Weights of a small mixture-of-experts language model, trained from scratch on English Wikipedia: vocabulary 16384, 1 pick a token.
Below are experts of layer 5 (counted from 0) of a mixture-of-experts language model. Rows are named router (the router's row for the expert), gate (a neuron's input weights, with its number), up (a neuron's input weights, with its number) and show model dimensions 256-319. Each number is 128 + 24 x the weight over its row's rms, rounded and kept within 0 to 255. Numbers have three digits each.
After each expert's rows: "gets" lists some tokens that make up at least twice as much of what it gets as of all text. This comes from a sample of Wikipedia text that the model never trained on. Tokens count by the router's weight.

# expert 3
router:106134145137121149184119125158108145146151088148182160144169130128110136127135108091147107127129154115129105130114124140113164101158109072151090096164092132123168123074108118140083101149126120
gate5:152085061155125117135099126134151142129114127087098094122149112113144125084134119125123132106111126121064127146130143136168151133103143111132143099122129116127168131127111148122118123153161121
up5:155144170147096116143132115108110105138152138110164167141123129120123107158101110152115136106115103170133114133086123081123116158164127101130149126127023107126113106099144130132144089160143141
gate6:141106158115125117136119176103139174139120142092128128223120070126140142123100147134166107188121117126142091101154144150131122113086129132116129126169117135114136132152100101130150121112090115
up6:168135133142117110157130152167120109141113170110147093122128159084126131141139172172141162111176155118106117111165172144125151132123114107107129131111120121114112128140141113124143123157107171
gate7:119139115115146153178106142117127121152143143096139132143141108106150155143119077145125125087125142132106125160138132128133118111136081086141154154162099145111140100148133168140123112158156125
up7:139153169132133133138143138114077090177157150099143133099120154140141113072119088137136116098138173139148100190141119151116124110167084095119139159125092136122134104144099144163139058160144102
gate8:092140099096163123106098153115120115102139111120067157141101156101178110135134106149134138103117119134090153127117123150138152121110089125188149132165132148151105123122140130135119161117108150
up8:094095135122135140067117135131147088145150158115139143106124113133118152166095121106146123135109181132121145131165129135176106118100131148132133128145120115148163134113138122122110158052163110
gate9:114109138137150121088134089148135141129128103104164130103107134158139133113125153106139145106170106145118105155093105111110132129127118129155117119100105127160141143101127170091103112151085144
up9:110111149104126129162118130161162127134102143186105139090160078100127121142143101123110143140141129108126108112114086145145111166108126148086160124132125161135114145130124105116120155115115090
gate10:113146149122124111138117144105139095144131121104102129142155170119117131079137170164149143108129125094123115128094155106126117100107153092126116152133169103139128108125118135093115114146176109
up10:150112102135108123173143144122125184123106129132120136084095138171105124173113080108144122123162133111131105123152075155145129093127127162080163091144132143128059131114102144124171126129084148
gate11:146151157139157098146145138129105138098138116133122120132161123075116123145116134104126159173125163120166119136149105095122128074129120099145146171144085146102110149057144107195093121118166119
up11:130096135091161137113152126125102126142132103106157134142104114100135119147125176124129133094130143161110107123173114112119145131098104161139112142121122150162104190114137159131104149121145109
gate12:133141175118140146173121160154128115113126101170166136119126103124149049150129134128113128139176125121139130123134132146145109125145121121098153142127111088148104113091111136135089150133132144
up12:135097092132118124114159136103085132123142120101160126125128138101163135132151079152126087139124122146118097124110151138138148130127145121162155123157139135110146113122167100136128133139118130
gate13:127121162178109130132131140170065127121150127084128123151117135102120116140126151142144128150121080109130156110124109116114063148125153082132115127147127153135166161107169117149132126131125087
up13:084103134184107159169123106095089144111135128103115141114182153142080139132106124084126099138101073151142144126145174150152118145139142120115120116112101098120129140107133101132107109111149108
gate14:103160154160133149125147130130120124112105124144121130132135127153154142116132157093136157123092139179112071147106131126101120082129088121122161109145133154131138133134162110177132172174132124
up14:109085114114128109111129134135141118135101166121106130170142146132147151102132122090109107152143116141157107156109097150127124112112121146123134100164114214116080140170119081134106157092135138
gate15:092139140156139132176186121116129112108150164159079132138094160105138163122095111145088131084098117098128088082123165156176145110137109104114141160136101125110118172131158122119127167135100124
up15:107104144109145133114168104121114136121153155132146126130136116071126153095095179118161111127123142164135148089124134096152146123149090179118137153135167132107097142134131082115146124138127113
gate16:119146092128112118119105108145086126118132117099134179140078097160132119118087119160167144123147109103114084140141166089119110083111065096157139140088081138140133143148140098134111123164111141
up16:100150148151093131115145124102141153138126152107117097105108205117102148102131178120108124148147161115127149145154146163163123155093134096157132136118137143162115131088155150111134096112133176
gate17:120144125123105166133115153153133135138088118094121130073103136097143106080115144098116103161153112114153108125164113146087098096106121098089118061103120188115113142115224153136114123143111095
up17:108122110166100145169149093139114105131151109124122113095111127139132160127129096113081125098127078128136122123143116111125133106080129098133157107082116149149145165148125132150141126115126119
gate18:111143158096135095164153091154146156139146129139115118101169116121111131084106110137188131130170111108146117177137146131130129137114129144097111166134121172189092107133129125191154154170113098
up18:130102092107142146114093116129130130157162102125162131105081124160141134143103155112131105120119135079096160158127126144149175161136131078111128108119138122136130163150146147156150153095122152
gate19:139154154111121134093122099121166122140153159147103105142155124125141086179176122143126130140135098144115130138109142184126178164134103140187105149164110107136123158141139144128138147106108141
up19:117103108117073107142153140113115147103138124148151122108144127093118102084132134175140179078144155084135151115136109096130119152152164110129140147121152129127128141124134113151152129097132106
gate20:121145113107170117174146088149117179152150138100100137122095146115114173101126106158139087107153170132129124086146097158113176136137127114154144102134118118203089139115133132142125142117125154
up20:196147149120078123104129117143129119150117103141149139128118186121078132151155124106128159128117122118119115155119112151149072109112147149120080131090133081115128119143124097103096134112150124
gets: ". ", "\n\n", "s", "a", "). ", "es"

# expert 11
router:110146118114168142124113154062181093135153141120140105140123106093127149058131136139091133135158139136118125155131120110128091103151105146152135145137127144130155124090144153137176149139113121
gate5:102131132123110066133169131111143123116126120123123116139124119113128145116174114121138137090101142119168151105102109127154098162119111153095126157126119123127081122141109127084145135157101116
up5:143130108140159134169163158161103073116112117118123139106161124178124178101101139117130115121146176141107106076144101148134106108160153123139155114096113149126134135123150136121148104115146116
gate6:150118121114120109104115146138154100133090163147157119120153150091132193141144086136110152133160125108147115123133134163191124184108073123126128155124150142125126136112170146091080123127114122
up6:121137116110106130133107110130115101092148146120117109144115148102127174140143117110106094135129122108165104109112137132123103120132060093123115103179144187112125146187171162152173172145101122
gate7:105139131127122105136150115133124080160105074153123120148121125150127134126141122117130155138163160118153112117141186169149074124131136095121127136104109101129098111131126123166143164131108136
up7:136113152153140124115110132137142148140161163162138131115131189091121074149123149096118114123129112151123092143139124124133171135110116132123099103148152122070137157130095148137128184112137099
gate8:095115134137118137126141090130092080117130121105125114107134096174106108150146122123169144121146132129143107150105096122164125133108111119117120130083122156088164153109106113149135182171099131
up8:100125152103129116115149084161108112145113131138119128131168106183105077153134120115119146141122122068134127131182141119088163108172112102140122118137084138124149126121175099092134107140175159
gate9:144140121144112141114108133120140125099116141134141133084174099179076127114091141131116080131164108089079068109119133153098135117135116140114122124158149108127119119172159130178121120100123128
up9:119115131117154195122135112101162128131081126151119156087142121137121128141078143123142128106137117145118096137153064129108129114117107129129144103135136123130128115143168122156128139123131112
gate10:115117171109112090120076107111130107137192102086160132099096149122130131137123113121166141118135125156116127132179106115156130170081145138150139135141114152184113157099092168138119122141124104
up10:099140122112153135143161130160155076116132109129128111128132117145110144121146102145104079165094142096132167106104164143113103154125127110107183103120113101092134120137159137121146125128136136
gate11:134164156105136121132129088146133139115093092111099139111134123133122152144121116126073144152111116116142105157130151123096131098105110170137135107162160105143158112131158121116135167103090111
up11:145149175146123159160101112135127160137134127134129088140109082109119065105070080039094144139124119125102125150147092106122133114150100136137167156144181144116173115121154094103128168147148140
gate12:143142144142114077154133126153123119106174142122132111124115187174133165151151120123135145120130132132120121166165097138118101133112127138115152138112116165127158126140138086107119130171139141
up12:137071116102158134109155124078129147168083111149133113145101108067126128135107132098098106161127110163111162099120156115164110092093070146105100142113119111111105130080130143107103135081164123
gate13:077141135143113129156138116171129150076181146155080139179105115143090149113133154120119173169119137098142081133133133140164128150103106068145168082128138141136135078121096123119172102139130128
up13:109125128165109140142091100112152134107161152161088144116073165173104133074121130154118147147104113134134134157153149120127108125174086125118148138128174123134139067154126135145162115122076151
gate14:100121155086130071122136131105118151146112130069136135111104097083166139097161136117179145174112119136180089125106128127124143125102122139128176140089133099121151138141128127131113165136131141
up14:124150163103128094118125110108159170157106114084115143104112108096185106123122130133174136150103111169164127131117116127138157141130132134119140121104141117126132121151154182154141133121116141
gate15:129132120131090170130080116118136166105130164094104123122171123135101100156094148116132183130114152137173122149100150127119119169142188148125126126158120153113148109149154134136118138182139094
up15:122126150102143171116148164155148124130090168139123142135167148109129104115092128131102105090159131149144102112097115094124119150170128161125087097160092110151116135147115153125111112112130139
gate16:145060133114137148152122131117138116157114120120118111113097159097123146106123160112138163146120168098091122137141111122148099138122140117134111109095125114123131153167146138145087118147143145
up16:108095125137167155149140105131137119124163108153128127141120120113118111151159080108159111094138136147178066143121141168162111123137102074123143155131133142107136130146128156108125102142117086
gate17:123159111124103131129138103076154126100161131146132100099117129104144096154096130123126107121127145166137129087134094126122131149126155100128137093146162077158098124175168158123115119132128110
up17:107162162126141089106128162148140077149102130106127142115134129121136143134118139116147148118088120117144073121120152193108138143118115148117129153114112181117132145128136102093126149121143120
gate18:175208120112138111103127121103130151109130110079120131134148131094161141109120122110155141150106134114143182146112129102159119135128126121154121153152145130111142141101121133098124117137098095
up18:119119108124164107101123147131129124112173144115073192129171120121126117100165136142076176146074134156121138107181164116122118129104145110155147146132121099103149128145161156112132119082088142
gate19:108110108113119113106084062132116111088151131110099154138116138107117097130129109119116129098120137157040129163146116143122147127072127132103170173129152096154119174138126185114128168124122169
up19:166110155189163151120188142137105150125148111148128101109140135137136108118139122125122119141120134136171154113125107094136128181160112107179130116165097149097162133110111072134171117114124093
gate20:140121124122128126080162162165145126134102167154185100116161170126159149130115139137132100125137096143178115142138111128178131156139130120136107122126098084135101082083116130164088115159114069
up20:128125138136134158175137138111124117097120093135096156105144134178138112160146172128123125128116136132121138108129153111128125078127151118117152150137076142167123130185165118146167123144113094
gets: "of ", "to ", "in ", "for ", "by ", "with "

# expert 1
router:145156130096103109143197133143150175130065102128132144123150123124128119117096141104090151109138172141148147098152136089152114148089082144115131110150153131126165137123125149169107111160125120
gate5:155142134157145145125124126128112109137142086144106108109124141127144142093120095153157113131117074146149165143148114106124151115132091143140114118084105122084146141126142112125162145108174124
up5:118125130074120087115098144149105136082105121151136105133110120091112107192155116113096102136120096105120119107118118114136147115135110111077131107130111109132140113164107130136105132085138073
gate6:139114119143173095146153113124124163136104123110141146093089130173137101120106066123130146143100125123121103094140169106084105141140170154127133113085132138154134117117114139151109097148141115
up6:124122164119129117091130097097142149121126114160169105143124125125097148135094144168199141127119135112083134111164132133140119118150115139139107116156091107130110112152126140115112087137125174
gate7:121097101096111089131071139140117119134137143104165139149135125128124169125150156139161104128121160128139106112103104138151127140111078087112118125129127132111201148105152120124154139175170165
up7:109155139097123117119081099097137154134134145139153124154125093113101095103152109083141140068092143123160139082163140100085143125098116127086114114122121128153100187125150095133156103159136158
gate8:124092106116136150143148099145151140096127096138106120153096141170102165106108138107157132095098135127124123129124172137151110142126142142127156093123126157126165119137143133135088113109128143
up8:118154087146143153151165143123124146140174146139143129162124145101154109130120104148128112156146121140130120106123077121122130099129114127082097139121120122119111153158129143129146097163130119
gate9:143121117120140115098116149101162154157105193104149120150113149144142150094124138070131107168139122153108095125151135121128142137144136126150165120158104150122172087130110153142167105105118157
up9:143145105115172110110066147187167159130146058139143094119151118110181122132125115152120130125131145134112110085151180094125105125149149129150102106102116119163125121149131120149176111118122134
gate10:189130104151129160148170112081077153141122155180106145153116111108142118110111124178144151129106119089129141151161132135121145144121136096131163086109149109123103128124127152153109090121125127
up10:154109135101123138109185155100085093155093120103112166094117109125154150134138080140165137139079166105099143124138103117116145113119173144136127127098128132121130126112130155105124108157100091
gate11:137135132106122171072175127130149136114106128136159110130138119140120120135150111127145135145141119159139120074126088105145113138180093124120118083116114131148121131108106157157143100163127136
up11:122162147137107098136120172123112123174098088143125118110153158121114109111143131180115124129081116144107125099079119143159137104140127128115157112121140136126177103142127126146106115141109129
gate12:153143142121127137162112136139134156134114137154122146124142154089126136106128107104125088137114120140117130139140134129122115182134176089123119164123103117125101139155135122147145136132124086
up12:133136129144135136117129134122069098150137083180141140130134137097115135102120149100102169144125137193157150102118131161129159092109129160087118098113129109122139133133163117118076116090108117
gate13:101107112149103090110132111152145128100143177171140084144132124150128156165142121103072122156093117130089133097111156133145117151136090146138184145146146128137108165155130119099115152175108121
up13:106136083131144128128157071133125140105119122166143107133120093128150128136142145120140082131147125115103127145146118112145130131152094139112101181127114165143141163092110104145166149158121167
gate14:157104122125125113151078144136119132139059114138120098172095136101146124119167134108157139094122162131159163152140121137175100157111118119138096081106132171140119119099125117150169115115154124
up14:107138140131139114153096182136109145123114137122132088161118111114132154160168105135149166142112135136147121145138086079144077094138091099123101127119092116129129158143140129108097126100148118
gate15:128151117116111117146130150109141084113157154102122176100097105129118123117136129149148124143132145155122139099160120145104115107107150127147102128131132167132125108184100134117122128098109144
up15:130137149143179124148156148125107150126146130102110131078091104089094131148108176096086119182128145121145142101153133107098125100121171118110102092103116125125146177152145139088132140125128108
gate16:118110153183143142160171127115108131160119098174136141132119117143103140153159137094134161097109123119113152175141130085114134138106098135128116131107112110132172161126150105131123122137155154
up16:136143151107114125127125134115130086129160142166115111112132088114137135118143125132109103127110149116124112112106130169112132116102109138132118103114117145140123131125124116121176121140136118
gate17:126086141139116192149115109142128114135133125129116130164121125140099165113112127106097119109081103147165168123112143124136117141149089143115145112183139122091106069150133164150101160096117121
up17:126115096096170162161139181134119124163172168135090109121117122194078120130117111166113115158104175127165174124136103148099130098161099156145139079133120130167093091116165153102106131133151155
gate18:166155145116128137173103088103168132124125086128165128067118148132102124149099084105093127102120151128153146150130141104141172135157108103162123112134131122139130124126120123128133132097130096
up18:148151084127108128135141151153114127148164167124177116109137164146133111102106142111120143115117145148155135142148092206131106142109120113095124127112128142103119141095101120148104101142132134
gate19:195116131124134143106134102107106148120143083102143152136163153100158130142105111142131129115138133125157158117132116142133130124113111147165137145154132133127118124139142110129150069139108133
up19:144147122117107109103146144164137127103094143112103095118105148115148130124149128181130156171115165127093134118146089165126123180136113100159145150114095151139102151123129129145134107098124171
gate20:103153157115071169129158115111114116132125133085103115146122138136125143155107139117152122141112106119084148136144174132115139072116141114109147123100177147167134097124133113124107153095128164
up20:115133141113137140128111130130138149131150165112118055117119134118113164103128123124133106108103102093101129121119175166124090111139104182165131115130124156163096125128117186116115125162111128
gets: "| ", "; ", "—; ", "He ", "he ", "who "

# expert 2
router:099104114169103101116095098132118126114144156158095124105140135160111122153177110112119139121117155144127085130146135164123122136166140115097159131125148145100097140110115090114096161132112143
gate5:128150140145142118141150121100119104129138132145116147157103099133120171162163116137112148123137102134110121104136105123143096102144193110123125134143128135122123104138117123104135161099105117
up5:120104122117126147128115153083177185159103129104143136075148140129096104094189128129173115141102118100139129193141123112118128156112135126161126119157123143144172136142140142127097145173179126
gate6:190140132137151171149168112090133130108127176109106145108151161109125124127125104093084096154136111141179105137140134115139064091117128117093122107126166132115100092157116125150143115141121139
up6:162114153096149142151099144137118078111099130128182150116093119132111116097145119093157140102130152146097122161111122103127110106136116164108138135131134096113125156107103168108154094127137149
gate7:133169149134150119121134131141108131147213179128109079126124125184124131134081141124141152122103127142127133120170085139121118132067118142150119138123145109130103147126089161082119121090073125
up7:125137178085105131121119147134127124114095132126119165129107148173115132124143142161151125150135083105122154136098183169098127128076149121116121108161141132180141129169123114150109118118156137
gate8:095141103157116103102138152116115104132156151106117126109155152164149121149098157111138121194118156133161111183147135135124105131097106135100151148149141107143160113120162131124100189125134128
up8:113118128144112099110139178112098097145163119132145116118139138159122166117124165144155108176126150120163154133098116139135098174087100132139094153143114136098149060094129112128084130141042123
gate9:108156124128124117087124101141114175138090169145084120101125133147102161135135132116129157160110151152123141136137158085127139137120116137131151133123132167085147090149135148119117131145165107
up9:146122107119127146158174124119160120132146125091126165138115139133154095153133137104151093136123164134124139098131086113152132148134131092112077143143130113151114114083122114156112153154125147
gate10:122102140072092129109140122122129162114095103074125111109141154107114133121111131134138133171152135149118170155074141123105095129149138120170111146125085106131105103163119115087134131142115111
up10:149099135096102110099113124135120137125096103080136126136177139111119129124116136133130158179138124144130128170087118114105082124130167152131110117124115108137108158147096131087148119171115110
gate11:135165081104108104082109133143132130168110171150141142170112136122111169169122127129110140123180139141106093155122154155160108099129152125129119136123113132127102172136127102196134146078158171
up11:113133135107142098150130089113104081103135134145175120108142142096139131055151138120153129139079132119140163112160143133118122108124141086120111126156143117133107112099119153131184101161100119
gate12:134095120129140149166129138141121137158121116103141140170131125116111139123202112125113116146104121132148197100115135103162146150150136083134159085126172123126119156093163105131103136131180148
up12:134113166157128167109130127143142172134183152123139113108080103099099169125121112118177125122156129134087083223117140097121137094118135140118118168126092130141135095112088125159134130130127104
gate13:126133150148165114168068134118103155148111150100170136120136141103146122153157110153140144083133127128135148110140132094111125100167108163098073146109111116141149091126143117125118138123103105
up13:129158166177097173134129113128147067119104186153136152110102141141147125138155114094093164126155139098139159112120092091154134128086082152128169111100140098086130143137131128126105125120202184
gate14:112102093133082091088125148128109122132152127091139143119086159053150170131125132129110116119129180152102116152118145162124133118113069117084121126137129130072135124147110126145128125116099154
up14:107078105152132150097154119138107118119151122098140177112122173133147149138102158113102111120154143131156115135122149116131071106109113105110126121103090126063149123119135135143178170124107117
gate15:105088095139110149132100137132093119153114103129132108156114113146121081137132122140140134117091125107128150100095171106142127106086126144085155117158128098118132107146148132081167139133094101
up15:150148151128130134158106105104179143085131116106112149176141112155174166107132135140103162122142142125089120114121113156126146150144109113144123108129113170176118141070131126145089138096135127
gate16:100111134117130157139078159102156156140174109126158080115147154106104082192107050134125133161131115121098121091099147132149103179134136190136161143113115181143166137080110149121149107110142148
up16:160077122133115130158139122104096092088115149111143142109135129108087142116125151120164117126157111153134133141099131165139125123132143094101092154128142113085104082122176149142152144078141109
gate17:105120103119084113107111116114083076088153122158166112157126142110118127137131170066148150142105118134120147135133104133131108093122110186143118147142118169135094150095184090095129125109147145
up17:098113117144109101131119120158148110120137127160133120121133125121132131141148111111120142148146127152140108134138160138158162121123093131149121121116134161138090141141115077111133147165159112
gate18:064144145122110126109117119126100186139154128139143112111115161143108133099133159129103129166146139158105122123134163087097135119119148157154101180111119158116131131126124131143160113089110137
up18:153156123146147123124115153128109089131152144158141129117155101110170116157165104147155115134122125119124131153110105122160094144101117138103119133140118114135144143150112137115120138186140139
gate19:209095135212151124128160137119119134124105123147155149158137118091131116089121118157190178138109156146136162152160145108123124109157151097120112132175119127130122114138105122149119096132113169
up19:185124151080135141127100095124130118157141136151125102115117087140140130157146133112099142128145123133164161146139106102148115160134120097130107151128089138115154099119122141147129130108148093
gate20:132121147141109135128182089097119156128121144111142116106160131149129160125136137072142146118124117140090109124128138162142096110100129116158115121104110152132143123169126116131111136128157127
up20:127167107134154060098116116097124127090148058089126079126132137157115092169120152133145115125155102114161126120170132144132149133111146143177066130154125077155138120156089120136134098104134140
gets: "\n", "|", "- ", "==", "\n\n", ")"

# expert 5
router:113116136075157170155124162164134088132149107133112137125121103124130118126143144095082153066125131112139151110115138131150169112118095144131092152153093102110145132136145153161111121091146121
gate5:109145135118139073134098128132130118075120145148135096077101135129139098137081095124125074152086126161108140037088110114100141117125130108118150141126113146157088131130116112094117114113124174
up5:128156137105142090120079115142142141136152180126139150121129167129165158140090111139073111179127128138119138120121132106135094116138097152083137142099164161152105162126105158111108101108122148
gate6:151122152123120156104142149117128138111110132111101147122087122121119089155140163125140079094099127123153119110154101129118180118074144107113086116145158141125137126152123114141129115100075140
up6:160155104154128153125127158120090107154158110123163118135148115109171145090157144135101147146166101148117111144106118141171077144088155135147118150138136124098144103121098117161132082126179154
gate7:133108139091113122123143099155140125145150163115181153107107133164105113130154160125173121115124108162105112105099130142220126127118136140145113137097120155118142189140138142116142123105106118
up7:140109103118123107163152115120127157088125151125147142133197122089115180177082111125156130102124125172163117149140103133141090134108125118128105123128116109120142152127089123171124125155111143
gate8:124115125120134100115157133170116151157113165151139190090155092176131112162145117125121148133150120129149137048092143144113077153121125099097124162122111123099165153130150166079186140081146140
up8:130135153162118118138176119154144108132119116140124127186109143139130100127124090139104114107124132081114149156142172179138140127112139130108151133131130123089119085120077100124114147163116144
gate9:139184122090143106095116157139134119117091137132095133136130145124124129132090145122135141157133097130090129100128167087107107112168129123135103157147153128061138085131154094108153137148072127
up9:134148159116149153109128146128132109076136157161140114110134121175113152151145121137098150168099124148126119148088149132129146150111139161146104124152149120129114133156154131169120151173122142
gate10:096109119138118152126153131120115118146113125138184111130112112128145107122095134119152116135153156117091111147144078131125163120116145144051105123123156124163106148151146147129098119099146101
up10:145124078137093140112131132157126075110116124076150135111119134153143090137141154102158089139128139120121112124097128099102106175151124113134135132121159149097131104130131128160127117120145131
gate11:133116094110095189119113108153121108087127118127134138135137147134140149123118131134122123142191112087139102159088127137153168124093152170099164148139126141097136134142144148135093147128144132
up11:107113164132132165121117164105172095113115139145121097099165126087168128095153122191151115138132134146120105073093115140132126132089146151102157158163112090120138131125128084158099149156099144
gate12:159160129134125106139106122113106147115138103113173074140137094123104149084101142095136066105132148139115123121114076125134117136096133132172127140101128091132165140113158161185141099120109123
up12:177099143162138116088180137088139153141143133093096124140117162141137102133142163134127171127135138131159142141116133132108109097147104130160130130117085147122112154113109157147146125151117116
gate13:100130135105089156153170180141134157129127125102132124135143123100106132147109142118116112118107095099098119186104153106099145128131103096078119093127131114152144109124092163088123128176127151
up13:124148169096153099145115120111122119130148129112110133134169162128098160159140125115100140127104104087139125135139121137124128134116137112162119157168146143130101108100139168159096141150124115
gate14:150122128130116174119174096125134107152124166141214100111126138107091128086123132168115154141123141119128155145131102110134173160130146096087144187141132132124153131135121146167130119144144146
up14:145131133097148122125062115150080120100137144141141229138092083123148140096130117095120128080156135134137121112123117106126113114131160116143094120102136147115129144097102121103113113108111148
gate15:097112115153106122119154125138134117120123153126098127056112134099115096159125152132169138109133148095127119148124106097163109171136143112139129139159073131120103117115098151129141194181128118
up15:157186134107141133114136095131149129152109126113112128135134112145141166131134179141089135137162121119146167126139170111159124056132123129137131106133138119120139180111150122110166124133122155
gate16:101118098147129154165125175136161118148128153165106175096158160120142139104129129148176120114106123188097143115156140178105146107134117126135168167054122104167176111141112152120059114150119119
up16:104133088124125117166147165144112111138139130168119126127123174143187113117123120117177104132130112124123149159105102125137143112094128127144155126114133127122158141110133149153111113155149135
gate17:150133118149165115055173147151133161161104139132148133132101170102113113117162152154158115124129129139152139085154132121095122100144116163129094109106106100110107133107089075121125120125134161
up17:118131131152149122119138124164087110127143146130100132130140138136120183135134137112148076119144140167159123117129132119118131123110158137130102080134110128151116121148139106148110125153161137
gate18:158110132104153129115085125137137100128115085196169153136125137098133156113125141136159154109108147128147126100117079142112141137156134136113120104118128110166129110120134118133148100125136125
up18:133118117133064123118097119109102192125185119082090121114130123141140157114116112149082111145132137112088127109134147123124148112121133131117117149152134127150121088105107132144135133082162132
gate19:132101108122128115101103124112093163174105124137118154145133103118154118137124116112104138117089133154095129144133155110136125138119117108109119135083155121123126042111127090146142125131158123
up19:126140132089137093145150128115116140184145137135113101151087078104123085111138156099106133131093122162137148186123104127127131142152138098118128127140105127121139080134130134113127150107114155
gate20:146127106128091130165152104151134096124123140134119108085130108141116129140128105122142102133116147100153108127088147139077161138113141124150119141098091114134099174118125128128126121059115129
up20:119142133130167132106131142135081158096097154133172145133138172101145132158122124127146119101152093135099121095123125077175123143142113087105148123139144127154165115108107080132141129148155119
gets: "| ", ", ", "- ", "(", ": ", "; "

# expert 6
router:145140106096112135133121125061087109125119111119140106139149151160101113111089109093167120102160147084154133149125138140093110148130190114104153090105131163159078099114100146150116153143145135
gate5:099102138133143144119123168095094123111161084137149131118104100152098125089127150088150130133138122120154145092149118122123140127163094121108161140111119079128131133102116143103143135125169093
up5:080129153101165127127114143109114133112138136155110105171120080120127133123134148089164128104092130129151131132118141089143153088148085137139125099177125119150119078138149079147119137107155073
gate6:120147136129098102143146176132138122094119128125130125112161116163092103150135095103134128156145115079105107116124118137101145102128126146126124096120116142134115180111127135125123127136105110
up6:112167128141133099119115143158090130179118084128104134133116136145152156125159099123163162117160121091097157124129127149176154091123127143169095177107111147136166071118116085129140120102095105
gate7:149139127133131124108101092117119141151147146128170057112117153170150142143129164129193134089161130140129124129143116082103145117150129144179087167157146144133083103142101134127115145099137155
up7:117145165110127131111089094098145141156182157140141098103116159155141088155069164158186114127118141136108200114105137088105121117132111166167105171159126126133133163175108122140111123098176187
gate8:115118145116110148122136098142135169147101152094165128128156153147157101125127115126148116129086142119177133108149149127150129139134171113149079126119132138119103143134180166127139105147123159
up8:159135141118138109132136090149115155137137169135161165167155152176142117128122116162141104137079133157150118113137126125169146142141116087090119122134123109134129137106097144095119117119112112
gate9:143115085143080149131106136152100060150170113099156128180159157095122153144146157135163140111075139169152114103142117150175143125108123118157135155142153116149161120111119121102097092131107090
up9:130137154119178117124114098099108170100063141170099111048135095142128106121141101104065130149140143100097140132121156116090117135129110134177126115116094142134128127148144149144124125144133136
gate10:172120126098176140126097128131118134219129129104097125153162108117138104108141097157144154148113127123140089133142103123120179123147128139147099141128122127138069129171120105165106094144162103
up10:096184174119121103092116144135100113143127114079116159140141131125146152142160120119119092126123098171106119135109110111174153161178144131127089108119116113163131124076131127121134071121124076
gate11:131154156164106156148104138099156126151142142161137097149157075112124095114142155150128130177128128079130157123154139133159125106112154126131134140115128162145129108157145129088103115143098138
up11:159133129106121131133158139133115134096145103126108149143112158132113156156122112106141130103159071162159141141085123180144150113097068131156120147115099111121127145138083119141153123100157142
gate12:152114115145135161111146146117143139116134087121130098113077135118113133148157154113144093119125128140113087105112139115142129037107127112093143098113120143150115118117152109140095143173080136
up12:131114142156126130142138149158121123096116104138151138107089138096113148124157141129143132109091106127117117068143105136123092114133121119112077102087109143165102130123161114150135127169106107
gate13:166120142089141128132177138144143149115111099142136115089088150134143125135127124124132112121139107092116167114162110122115127028097137107109124130142121093092114077125143129130154097147140092
up13:138133145112119129109115093126120119182133150154132164152083109092166114086186141127133147138098123165169104105137139146124152137120127119148115128138145209124142138165142185144110111119124164
gate14:120088127104111098114109130146113149129106183138133112102133094109141090097159127100145102138146118118090098145143142085095127136124098123123133118156124158146100131177088128147130122117081134
up14:167168124162129149131130133138176121138148111129147109132105141127130155146155132135132150130139129174123151133099148156161157091129167137139146157114139126135099077082132146122139130130130148
gate15:130105115126148116127105169151132127136125131146133086137112124137121120082164115124111084078112142131100088138119096137105108126109131103116115099142145145118128113129150125112131141126151131
up15:117144105098127131145135131137134131109134125137085095122088135102146141138114148106076120116155122160120123136135147139116121130148141079130133105158082145114145080114125112129119121109125169
gate16:131166094144141125158109167119140105111149095121120129133120142146099113155117126171138124134149101130120137176142174107137115131109128167086123132122131124111184177112146097118095141104121127
up16:161169113140162171142132124142143100118153134135076130162093154136153165134152117153128119107143139146150127106108109095168131117120080123111144144094111108106119128128131121069101123136143126
gate17:112113112135123143092157137108158107136108099164141133130152120060108162137152151140124167126116126165123132117113116111163131086118110109167126106138135141130128107083129164153124146157099148
up17:163118108170103136134134084140079153114131108112115092150141119120140179157117131143199107126160140157132160146090095129099148146132139143113142156155125126143125137122108161129156114138100119
gate18:120129154115102114079155130117131115112134126122108124110107138119141127123128157125137161125154158086121148103153104071121130111117133144140107101122125160136150101108142104128173151136125128
up18:146178112182174146168129108105144117092164162125141120124121162111163188093104149074126162126086110112169149162103140110134145168104125135118148094122156100118101154155117124131118145124147128
gate19:142168094143137155112151119091153147075157143122104127127108152099108137151123110114142137158100073130157102158097120142120107127119173168159143155080128132092136130116075082147086093139092112
up19:166178076145109148113097126087188144103145136088117130073092170156121118171124102110147134114140121145150093125134137162129153103133148173153110137087130150101130127166099078131115121189147122
gate20:118111134089125135112209118106132119117124129137143121173124101126139123113106181124121103149170136121156107147098143131105125115124148133156070151101147142146200113132124103067137148122144135
up20:131120146073133165094161122095167110139099159146139090167128185140148094114103139118123099147134151130124139132092141107124142126112130148141110144099131139114179110160132064107105110092154157
gets: "the ", "The ", "s ", "United ", "th ", "American "